Weights of a small mixture-of-experts language model, trained from scratch on English Wikipedia: 9 layers.
Below are experts of layer 6 (counted from 0) of a mixture-of-experts language model. Rows are named down (a neuron's output weights, with its number) and show model dimensions 0-127. Each number is 128 + 24 x the weight over its row's rms, rounded and kept within 0 to 255.
Before each expert's rows: a language model's description of what the expert responds to. This comes from a sample of Wikipedia text that the model never trained on.

# expert 4
It responds to: Line breaks and = after biography title headers, birth-year numbers, and bytes of non-Latin script (Cyrillic, Arabic, Chinese).
down0 [132 151 123 138 178 140 131 130 131 115 145 115 165  88 118 107 115  91 131 135 109 155 125 118 107 149 131 139 154 152  96 144 184 122 114 133 105 114 113  85 122 124  98 137  98 151 142 121 141 123 120 111 180 123 169 132 130 126 113 144 115 107 127 114 163 118  87 165 133 130 129 135 146 114 157 112 110 122 112 152 176 127  74 116 132 132 108 104 112 151 134 104  81 126 106 183 100 110 125 112 157  93 160 101 120 102 153 205 153 140 127 105 122 178 177 123 154 144 107 118 139 118 113 113 157 158 128  92]
down1 [151 106 153 126 126 130 132 114 128 101 172 109 122 144 138 141 129 119 106 107 102 148 138 133 131 119  88 130 148 125 115 128 134 175 138 118 131 138 125  52  89 129 151 137 135 138  93 144 119 134 120 156 171 131 179  98 133 139 136 103 101 121 145 131 152 116 140 142 125 164 164 149 144 128  91  66 135 151 123 137 174 171 170 126 127 115 134 141 136 102 167 105 129  90  95 157 117  98  89 122 104  74 162 133  91  99 129  76 173 124 137 108 154 139 115 115 114 150 112 101  94 113 117 133 114 104  95 130]
down2 [142 101 114 104 196 114  88 126 162 154 142 115 120  93 111 120  91 123  66 130 141 125 115 136 113 122 132 138 106 137 112 116 131 107 152 101 117 111 103  68  96 132 125 167 134 102 125 112 106 124 112 162 120 127 152 111 115 130 116  97 112 119 108 125 127 189 131 126 129  96 126  97 130 137 156 152 109 110 123 116 143  90 115 130 116 186 117 171 148 192 116 129 124 125 172 159 156 153  99 107 118 163 149  96 106 147 102 162 157 120  96 129 147  96 135 128 132 138 145 172 141 110 120 160 132 145 119  92]

# expert 19
It responds to: Past-tense and participle suffixes completing a verb: -ed, -ated, -ing, -ified (charted, participated, narrated, leading).
down0 [ 97 151 115 122 129 152 106 139 135 125 115 146 122 125 129  81 142 117  99 106 157 133 136 136 130 104 149 154  85  80 134  88 142  82 137 134 127 126 140 104  83 124 159 116 118  94 168 127 160 127 153 128 161 143 111 119 147 109 163 149 138 190 128 145 110 109 117 114 112  91 133  92 157 143 128 140 112 149 156 100 122 118 128 113 111 122  91 134 108 129 146 138 175 173 115  59  94 120 150 104 122 137 178 153 154 159 131 163 124 125 147 115 136 146  82 100 116  97 143 105 137  70 118 135 121 100 156 138]
down1 [131 111 105  95  92  94 113 116 116 140 136 116 169 110 106 106 131 136 115 134 137 166 138 147 151 129 119 145 118 170 151 154 126  67 102 119 122 139 170 151 105  98 164 144 135 124  48 146 175 120 127 163 132 160 135  85 111 104 129 113 126  74 135 108 149 134 116  92 131 148 173 122 132 125 126 121 135 168 133 123 143 171 140 118 165 145 125 149 133 114 115 133 112 108  84 151 116 141 146  84 140  97 133 123  82  99 105  78 129 127  97  82 121 152 126 153 138 113 128 171 128 125 101 113 134 120 132 121]
down2 [108 177  91 129 147 106 165 127 119 105 182 150  88 168 136 153 179 110 116 130 117 142 109 129 130 125 141 122 109 149 129 116 103 151 136 164 169 130 148 154 141 164 134  87 131 148 150 127 158 113 117 126 111 138 119 127 137 112 122 159 152 140 141 132  88 116 151 126 130 121  99 190 137 119  90 120 125  83 163 128 133 169  91 131 137 148 118 133  98 116 118 174 130 132  96 144 102 104 179 155 144 126 123 117 128 100 147 162 166 132 131  78 161 129 174 154 162 150 118 144 121  99 153 123 174 108 131 127]

# expert 20
It responds to: Articles and possessive determiners before nouns, such as the, a, its, his, their, plus ordinals like first, new.
down0 [133 156  97 156 126 114 155  93  94 127 107 121 126 127  85 111 105 119 153 157 155 114  90 150 148 148 118 100 159 142 133 113 110 101 130 157 132 134 141 157  99 124 121 175 118 102 104  92 126 162 133 111 122 142 158 135 195 157 129 119 124 127 145 124 153 128 119 115 124 115 167 123 151 133 133 134 107 116 128 101 167 120  86 131 129  94  99  96 108 102 144 155 113 123 177 144 168 150 105 130 106 104 170 173 190 156 148 102 125 115 150 137 154 114 141 135 109  96 125 145 145 168 109 143 128 107 102 194]
down1 [145  93 119 149 129 163 124 110 153 140 145 116 125  98 113 136  75 118  99 141 138 101 104 139 171 149 124 136 156 119 120 101  98 122  92 151 136  99 144 125 154 130 131 100 121 137 124 124 118 173 142 147 145  69 105 144 144 121 112 119 135  66  89  87 141 150  91 122  99 179 146 115 135 126  93  85 136 151  89 109 101 149 195 102 103 113  85 109 122  83 108 119 116 122 110  91 103 160 156 132 138 138 124 105 102 132 143 160 153 104 161 139 118 131 130 148 131 136 150 138 141 168 126  98 119 141 103 115]
down2 [120 182 110 183 118 145 104 108  81 116 150 158 129 131 112 142 115 130 122 102 163 132 104 136 132 152 113 143 123 133 170 142 125  88 110 193 129 133 104 168  99 124 158 114 133 136 155  92 131  89 111 133 117 129 115 143 127 137 147 199 122 140 157 107 134 102 100 119 104 147 114 122 132 131 129 126 125 146 100 124 113  78 125 111 139 148 168 147 102 127 146 108 124 137 181 117 120 118 149 132 179 114 132 110 115  92 106  88 166  88 100 101 155 144 132 129  77 117 141 144  96 121  96 130 173 113 139 119]

# expert 7
It responds to: Pronouns he, she, we, me, it, plus short mid-word syllables such as s-we-pt, ho-wever, sche-me.
down0 [115 153 107 158 102 152 101 140  99 130  74 114 117 139 111 101 146 170 126 143 159 150 122 137 157 151 141 117 134 110  88 123 152 141 140 104 154 150  83  92 143 112 127 107 115 117 112  81 154 151 171 121 123 104 104 155 114 136 122  78 124 117 145  77 125 134 151 145  98 131 111 119 138 135 135 148 179 112 150  63 133 170 130 107 194 137  83  99 106  90 117 161 140 165 146 112 114 150 120 112 104 132 123 101 124 154 124 137 136  74 134 154  95 121 121 116 105 119 141  98 111 121 109 135 130 150 120 139]
down1 [137 105 186 165  99 127 125 120 101 104 129  80 150 157 135 163 150 125  93 145 107 123 148 117 134 144 132 131 151 112 141 159 103 125 134  83 132 170 149 167 115 143 113  76 137 100 166 103 133 112 146 146 133 129 129 113 141 144 140  89 152 113 140 130 103 102 107 122 158  83 122 176  68  87 124 109 119 131 107 123 138 127 130 133 176 153 146 124 152 115 148 126 149  90 129 138  59  78 114 133 145 133 136 150 124 138 108 146 136 136  94 131 124 128 107  88 109 132 165 134 116 126  81 126 121  84 150 139]
down2 [ 93 114 113 103 116 165 104 102 151 100 104  75 163 108 143 131 112  90 109 171 130 146 125 145 121 151 163 130 161 135 129 137 105 136 111 125  96 147 113  99 142  89 144 157 120 116 138 133 124 102 135 134 127 125  92 139 130 123 136 189 142 142 104 142  64 141 104  79 120  79 156 152 132 110 168 103 104 131 129 110 127  97 114 138 138  94 154 115 118 133 138 125 126 178 110 141 122 122  86 122 140 167 129 140 138 112 107 153 138 134 120 183  65 103 131  94 165 175 118 142 115 114 150 134 104 116 134 120]

# expert 12
It responds to: Standalone space tokens, mostly after function words or field names, such as Original language, at the age, the ship.
down0 [124 112 129 122 153 127 119 158 131 186  94 109 121 149 160 167 157 124  89 160 175 150 111 116 157 105 106 119 125 156 156 184 107 156 117 153 112  89  99  80 151 111 126 111 112 113 124 116 125 102 112 127  97 101 113 155 116 148 147 154 182 169 132 178 100 130 137 151 154 111 135 145 118 147 153 109 142 126 129  88 172 145  77 143 126 161 139 160 104 115 157 110 126  75  91 108 119 112  75  98 132 111 129 122 151 137 119 117 128 101 148 145 155 140 115 128 149 139 107 143 110 125 118 139 118 132 133 149]
down1 [106 117 147 144 108 171 177 138 145 133 161 144 176 108 148 105  93 135 167 112 134 107  56 152 115 133 132 117 127 102 140 107 106 102 125 137 159 137 137  63 147 138 132 105 127 115 147  96 147 149 151 143 131 116 139 134 128 103 123 151 120 118  99 155 118 132 147 123 125  46 103  80 139 170  81 144 132 139 136 115 140 128 185 125 146 108 106 162 130 120 131 106 129 138 127 114 137 106 160 139 120 152  96 140 139 104 135 197 182 110 126 141 126 127 140 153 125 139 112 151 155 129 161 126 119 131 121 120]
down2 [ 80 138 117 114 128 110 117 135 133 111 121 114  49 130 128 134 117 132 132 129 155 150 134 112 148 106 185 114 165  81  87 107 160 179  89 104 118 122 126 171 122 109 110 141 123 122 134 147 150 137 105 126 119 151 124 134 111 155 166 161 144 136 117 125 170 111 162 103 118 139 114 117 119 135 144 137 122 116 147 167 121 148  36 110 116 101 171 145 127 144 120 136 126 158  73 146  85 119 145 121 154 130 141 132 136 123 140 137  83 165 112 142 131 135 129 134 121 138  88 125 112 114 119 130 105 138 182 123]

# expert 5
It responds to: Commas, colons and semicolons ending a clause or list item, plus list words like including, include, such as, and infobox field colons.
down0 [169 141 122 111 142 112 133 137 101 118 121  90 114 132 130 105 150 140  97 145 108 123  91  76 139 177 141 174 122 136  97 148  84 118 162 127 108  99 135 142 120 138 163 127 135 143 155 167 149 151  92 116 147 146 122 138  84 143 178  78 153 139 106 137 112 144  95 120 144 107 156 157 145 126 102 148 136 134 138 123 121 160 179 119 130 112  98 135 117 157 153 124  78 131  81 102 101 147  78 126 167 111 138 149 138 127 103 174 128 114 121 165 135 142 109 130 144 150  98 139 167 142 121 139 102 109 158  97]
down1 [174 129 125  88 120 164 176 113 154 135 118 154 131 116 114 141 159 143 111 142 103 153 146 136 125 126 145 116 132 115  79 107 126 123 142 130  93 134  97 136 144 100 115 170 119 178 133 109 105 139 130 115 114 189 160 135 119 112 110 147  91 128 126 102 131 159 126 111 133 146 137 107 113 172 152 177 142 130 128 142 132 116 120 159 122 127  61 122 153  90 152  63 136 124  82 123 118 126 149 126 117 131 107 117 151 180 138  95 118 100 153 135 175 124 112 132 106 155 148 131 145 106 125 134  75  96 157 152]
down2 [163 115 123 187 118 146 121 134 143 155  98 129 164 104 176 157 141 139 142 135 138 172 121 147 125 133 141 121 143 159 135 115 151 165 128 123 141 130 107 112 134 138 125  98 115 159 145 137  86 150  54 126 170  72 100 124 115 115 135 122 158 135  96  88 116 147  83 132 136 142 127 136 129 134 118 130 151 108 127 130 135 127  94 119 165 103 137  94 166 109 135  87 132 139 126  88 133 161 123 160 129 133 121 109  67 122 158 140 145  89 115  92 101 120 163 166 140 156  90 131 143 172 117 110 100 123 127 150]

# expert 21
It responds to: Line breaks and section headings, -ly adverb endings (previously, commonly), and auxiliaries or copulas like be, can, may, are, been.
down0 [110 115 121 178 147 134  91  55 146 140  96 139 162 118 122 129 125 134 143 135  97 166 155 149  95 167 129 144 115 134 143 117 164 127 124  92 117 118 104  89 127 100 183 132  90 100 122 156 141 101 120 166  92 139 125 139 149 139 126 122 118 126 112 105 109 112 135 113  92 143 142 140 118 150 167  86 149 161 125 115 102  82 147 129 121 144 147 114 137 160 156 147 123 165 120 139 106 123 151 125  98 125 108 121 123 116 126 108 109 118  55 139 115  72 116 141 145 114 102 164 108 140 118  86 161 114 118 163]
down1 [146 112 121 130  93 101 105 105 119 176 157  71 150  91 111 148 101  89 113 111 144  83 156 109 149 141 158 116 138 114  87 144 144 143 135 139 116 151 109  75 137 140 116 107 133 101 163 171 128 113 122 153 129 114 121 150 117 179 130  85 146 136 110 130 134 153 127 120 119 112 107 115 125 118 123 117 125 120 122 139 160 114  87 127 178 121 161 150 150 103  87 172 150  86 126 116 123 159  99 118 110 144  78 154 132  87 112 167 104 127 133 150 135 117 135 101 130 124 118 141 135 116  62 142 132 102  96 103]
down2 [154 172 134 139 112 107 127 112 165 109 145 116 119 147 105 105 158 116 133 113 100 130 115 119 172 193 144 179 155 113 168 142 108 149 124 128  89 165  90 147 133 132  91 129 103  85 153 143 127 140 113 143 114  89  65 109 123 158 125  93 101 161 145 172 100 142 155 119 120 125 123 128 157 142 160 129 185 157 106 157 105 139 130  91  91 136 150 129 123 130 144 149 146 147 114 164  93 106 170 106 120 118 107 114 107 141 111 114 152 127 124 127 138  87 136 112 124 136 131 179 146 136 127 122 132 148 152 145]

# expert 11
It responds to: Conjunctions and linking words joining clauses or phrases: and, or, but, that, which, who, when, until, after.
down0 [170 102 122  72 107 131 143  93 100 117 102 136 161 106 142  52 152 151 168 139 162 115 122 114 137 158 157 147  82 160 159 118 124 141 110 150 101 120 104 102 184 117 137 176 117 104  94 133 141 134 103 137 130 111  96 146 150 149 117  97 129 130 108 116  96 147 135 151 145 134 113 141 113 134 147 134 181  93  84 126 142  93 112 150 130 128 155 117 117 112 131 133  85 170 122 125 145  80 160 118 104 153 115 143 123 113 133 117 136 174 113 129 135  75 108 104 148 120 145 127 122 129 151 135 103 122 139 119]
down1 [ 73 161 164  97  94 159 103 134 156 113 105  99 151 121 158 149  94 168  84 119 139 187 121 117 153 136 135 164 147 140 101 115 110 119 129 159 114 150 154  95 113  96 133 122 116 106 132 134 136 103 183 140 165 123 122 124 103  88 118  97 149 133  93 143 137 133 113 111 106 164 148 127 119 125 118 156 133 136 171 145 136 139 137 146 120 156 168 110 134 107 117 174 154 147 123 122 144 135 163 104  99 114 145 122 152 150 155 189 163 119 132 134 104  96 110 125  95 107 125 146 106 117 148 106 108 141 135  75]
down2 [143 134 129 185 152 136 151 110 107  97 122 127 135 114 136  75 121 167 135 156 126 147 160 126 145 135 121 115 167 143 121 161 112 122 143 151 146 141 163 151 145 113 123 144 178 127  93 180 112 200 170 123 115 122 133 108 115 152 137 157 149 145 125 130 107 108 130 133 133 158 125  61  92 110 137 102 109 129 121 111 146 141 134 111 152 147 135 137 147 116  84 146 120 127 148 139 120 125  99  96 107 153 149 145 131 143 128 101 111 148 111 157 166 113 109 130 120 150 142 135 153 152 204 166 111 103  76 144]

# expert 0
It responds to: Word-final plural s/es and inner vowel pieces like al, ar, as, an, e.g. blu-es, he-al-th, ch-ar-ges.
down0 [132 143 129  82 106 123  91 113 136 129 194 116 139  82 120 146 100 111 131 133 111 118 148 156 133 140 115 103 149 122 136  97 105 114 112 171  73 115 119 102 117 131 149 135 131 144  69 111 114 138 146 132 137 130 142 146 147 126 133 144 118  94 176  96 160 146 137 104 126 122 139 134 146 130 114 129 148 130 116 141 143 129  86 181 170 156 129 147 110 168 150 205 135 112 103 119 133 162 153 112  76 140 143 149 168 118 128 121 113 145 174 128 133 155 102 139 160 150 162 156 166 149 114 136 158 123 124 154]
down1 [155  70 101 110 127 109 121 158 128 114 142 136 170  96  99 121 145 126 139 161 164 109  74 154 139 100 134 130 141 169 147 142 116 112 119 126 143 153 133  96 154 141 136 104 111 143 115 142 122 107 157  82 145  98 156 113 138 102  73 111 120 135  98 130 131 133 135 106 115 162 138 102 107 102 122 122 128  85 123 116 106 156 126 136  89 118 118 119 150 166  99 151 134 151  99 163 123  89 115  99 125 133 105 110 175 127 103  94 113 182 151  77 136 154 116 128 128 118 134 140 182 136 116  89  78 116 125 114]
down2 [177  91  66 131 123 108 140 100 129 114 132 115 138 146 127 119 106 124 128 115 157 150 108 146  96  89  97 154 146 126 156  95 144 116 117  85 123 116 135 125  95 166 170 135 144 171 167 114 129 165 117 105  97 134 142 126 135 132 110 161 115 141  79 142  94 132 145 155 147 159 143 101 127 128 122  90 120 117  97 135 131 119 137 126 108 118 107 142  87 123 101 149 125 183 102 125 118 154 167 112  82 115  75 150 129 166  84 105 124 132 139 113 134 167 143 133 180 157 116 153 137 135 146 131 173 116 131 145]

# expert 14
It responds to: Prepositions linking phrases, mostly in, of, on, at, from, during, along, e.g. races in bold, population in 1959.
down0 [147 136 163 103  71 147 148 138 102 177 135 173 119 173 115 113  86 136 121 112  96 126 134 135 130 161 121 123  87 126 140  96 159 137 133  80 134 107 137 143 118 117 118 124  97 116 151 128 121 158 181 125 136 167 127 126 105 148 151 129  76 151 139 147 129 183 113  92 146 112 126 142 148  77 114  99 126 144 157 150 150 129  90 151 151 128 120 141 121 126 119  82 133 137 120 109 125 100 185 130  98 117 153 122 175 167 136  84 153 157 135 118 123 148 108 120 118  99 136 152 132 139  85 108 134 146 140 109]
down1 [111 144 135 155 150 142 124  88 106 179 164  86 179 136 142 157 161 100 100 143 152 125  98 139 112 135 114 144 109 115 160  88 146 150 124 121 152 140 121 117 119 165  98 155 135 155 167 140 130 112 166 140 133 120 134 128 120 124 106 135 166 140 147 138  95 139  97  92 112 155 159 114 119 169 140 140 122 110 135 119 115 118 109 128 123 166 137 101 125 133 169 107 136 106 164 153 116 110 110 149  93 143  72 128 159 157 129 157 135 143 112 201 106 130 102 142 131 125 101 179 133 137 122 171  98 146 133  83]
down2 [128 135 132  70 100 128 168 155  63 121 122 156 188  88 102 141 141 126 126  94 129 122 135  89 127 152 172 127 122 181  62 108 103 113 135 192 128 136 147 133 115 106 147 119  98 135 107 128 144 145 112 137 130 122 146 131 135 120 137 158 137 111 147 144 127 133 141 106 143 125 114 135 113 158 148 166 139  99 174 128 153 100 108 150 111 134 142 135 136 108 131 169 131 129 140 116 112  99 112 128 104 129 156 112 122 143 131 162 128  97 113 119 149 139  69 132 144 118 134  64 126 141 125 121 119 191 102 130]

# expert 16
It responds to: Inner stem pieces after prefixes like de-, con-, pre-, e.g. De-te-ctives, con-tra-ct, Regi-ster, Con-struction.
down0 [148 106 161 135 139 183 119 137 124 118 118 137  91 132  96 104 111 156 124 129 148  83 113 121  85 128 176 129 162 140 170  91 111 114 169 154 120 105  59 132 102 111 120 138 106 123  83 157 111 114  95 143 174 134  95 154 114 152 107 115 112 109 128 103 106 132 151 153 188 107 154 113 140 126 101 121 122 140 119  93 137 156 120 118 146 140 112 142  93 145 142 122 138  90 121 140 106 125 111 144  95 150 100 138  95 182 126 148 119 137 151 128 123 138 112 148 166 140 128 141 116 168 115 145 136 158 138  76]
down1 [147 135 137 113 135 188  76 148 124  81 102 123 123 140 144 117 138 126 140 156  95 108 122 138  78 132 156 157 100 124  91 148 117 134 123 176  60 172 114 139 142 117 102 118 116 120 133 141 112 165 119 118 105 111 103 139 153  83  85 160 136  91 159 130 126  96 128 165 143 101 132 122 129 123 129 134 118 136 112 154 126 149  98 152  59  97 131 114 107 159 114 153 156  99 122 137 150  96 168 138 140 123 156 155 127 119 119 131 128 141 116 142 149 119 157 121 137 164 124 121  94 149 168 159 108 101 162 117]
down2 [137 123 137 130 120 124 107 108  91 130 124 144 124 123  92 136 129 172 145 113 132 125 125 142 142  94  68 114 132 135 103 111 108 134 158 115  94 120 151 133 116 123 125 113 108 117 130 135 110 135 105 103 177 137 139 107 104 144 110 131 140 152 154 147 102 152 133 148 136 162 104 155 107 118 118 138 136 135 124 157 116  79  84 139 158 145 115 127 167  92 169  87 117 118 123 140 184  96 155 113 157 173 124 125  94 115 171 117 126 173 137 142 134  83  97 192 181 116 123 132 140 118 133  78 182 119  97 141]

# expert 8
It responds to: Middle syllables of personal and place names and rare words, such as Jose-ph, Col-um-bia, soph-om-ore, Moni-ka.
down0 [105 140 112 111 148 141 111 155 118  76 128 127 123 158 119 120 163 124  95 133 164 136 151 128 104 121 193 147 158 144 103 100 104 111 165 142 156 110 134  77 131 130 109 148 145 136 119 127 153 148 156 111 141 137 163 112 162 128 148 127 121  97 112 103 141 134  96 128 141 180 126 107 137 145 120 176 108 128 157 131  79 139 109 181 134 129 111 131  89 110 149 175 109 100 123 104 136 149 122 111 139 113 154 125 155 100 115 132 139 132 151  87 125 159 126  83 110 112  93  85 100 120 131 107 107 143 142  59]
down1 [142 101 152 121 135 137 141 130 166 153 133 140 105 127 116 151 137  93 114 122 121 108 152 149 149 103 158 106 145 116  96 113 132 140 149 139 149 139  87 100  85 155 138 146 136  68 119 119  73 106 129 110 112 147 144 148 213 139 149 106 134 143 101 151 116  92 144  84 157 124 149 178 126 113 167 144 123 151 112 108 173 127 107 122 177 160 134 104 166  84 150 129 120 142 124 171 118 138 121 131 123 130  86 130 123 144 153 167 109 131 119 161 138 138 154 120 171 124 135 137 125 131  94 117 110 172 117 125]
down2 [119 151 136 126 125 121 173 120 131 100 131 138 120 159 115 142 142 155 133 121 131 145 131 126 129  81 112 152 112 125  99 142 152 140 115 203 119 140 143 114 193  81 127 147  66 114 133 147 130 109 137 138 126 119 162  88 112 120 111 129 115 111 139 119  97 107 114 110 133 118 122 118 136 179 137 127 153  98  55 146 109 136 147 114 107 122 112 179  87 136 118 120 153 151 131 102 132 107 124  69 116 143 164 116 128 111 155 158 179 107 139 152 113 139 134 138 139 111 110 145 140 131  87 117 125  62 139 143]

# expert 10
It responds to: Line breaks, closing parentheses and units ending infobox values like heights, dates, coordinates and office terms, e.g. cm), km, –19.
down0 [ 98 130 109  81 114 127 138 139 154 108 137 112  74  96 104 141 152 120 117 127 106 123 185 132 132 132 180 127  74 117 109 139 125 120 132 123 135 100 121 129 136 160  98 112 146 138 118 112 116 126  97 124 147  86 130 122 146 105 108 139 105 124  90 135 149 113  94 115 154 124 118 117  79 120 111 105 139 120 131  82 131 101  94 179  94 103 140  97 165 130 145  98 125 113 132 161 113 131 105  73 142 131 150 106  85 103 151 155 112  99  86  94 126  78 138 121 134 161 123 150 130  75 134 102 114 160 142 145]
down1 [124 113 179 138 146 164  98  99 135 105 106 119 166 147 174  91 116 100 134  99 135 149  93 122  99 140 135 130 112 114 146 115 193 109 108 118 173 101 127 107 134 114 129 123 116 168 136 107 147 125 123 122 108 100 156 132 120 121 188 131 135 128 151 159 102 152 130  79 152  78 143 110 110 129 112 130 146 123 137 126 159 152  91 125  95 149 176 171 142 152 152 112 101 129 174 105  98 124 111 107 120 181 109 137 105 126 107 141 123 112 147 167 158 150 118 129 103 127 124 144 119 148 146 120 132  89 115 170]
down2 [ 55 125 121 143 135  94 145 108 113  71 130 144 173 123 165 116 115 128 141 154 151 149 144 120 132 101  85 186 147 140  88 106 148 157 184 139 159 134  96 112 101 165 137 117 145  58 134 163 139 117 115 120 162 154 106 130 125 126 102 108  96 107 138 144  99 150 114 134 134 115 148 110 143 119 126 118  87 124 128 147 118 133 127 135 115 149 144 162 131 117  92 145 126 150 162 168 150 125  98 111 122 116 154 143  92 119 113 187  98 121 128 130 142 127 171 106 147 128 110 105 134 113 129 129 150 156 131 155]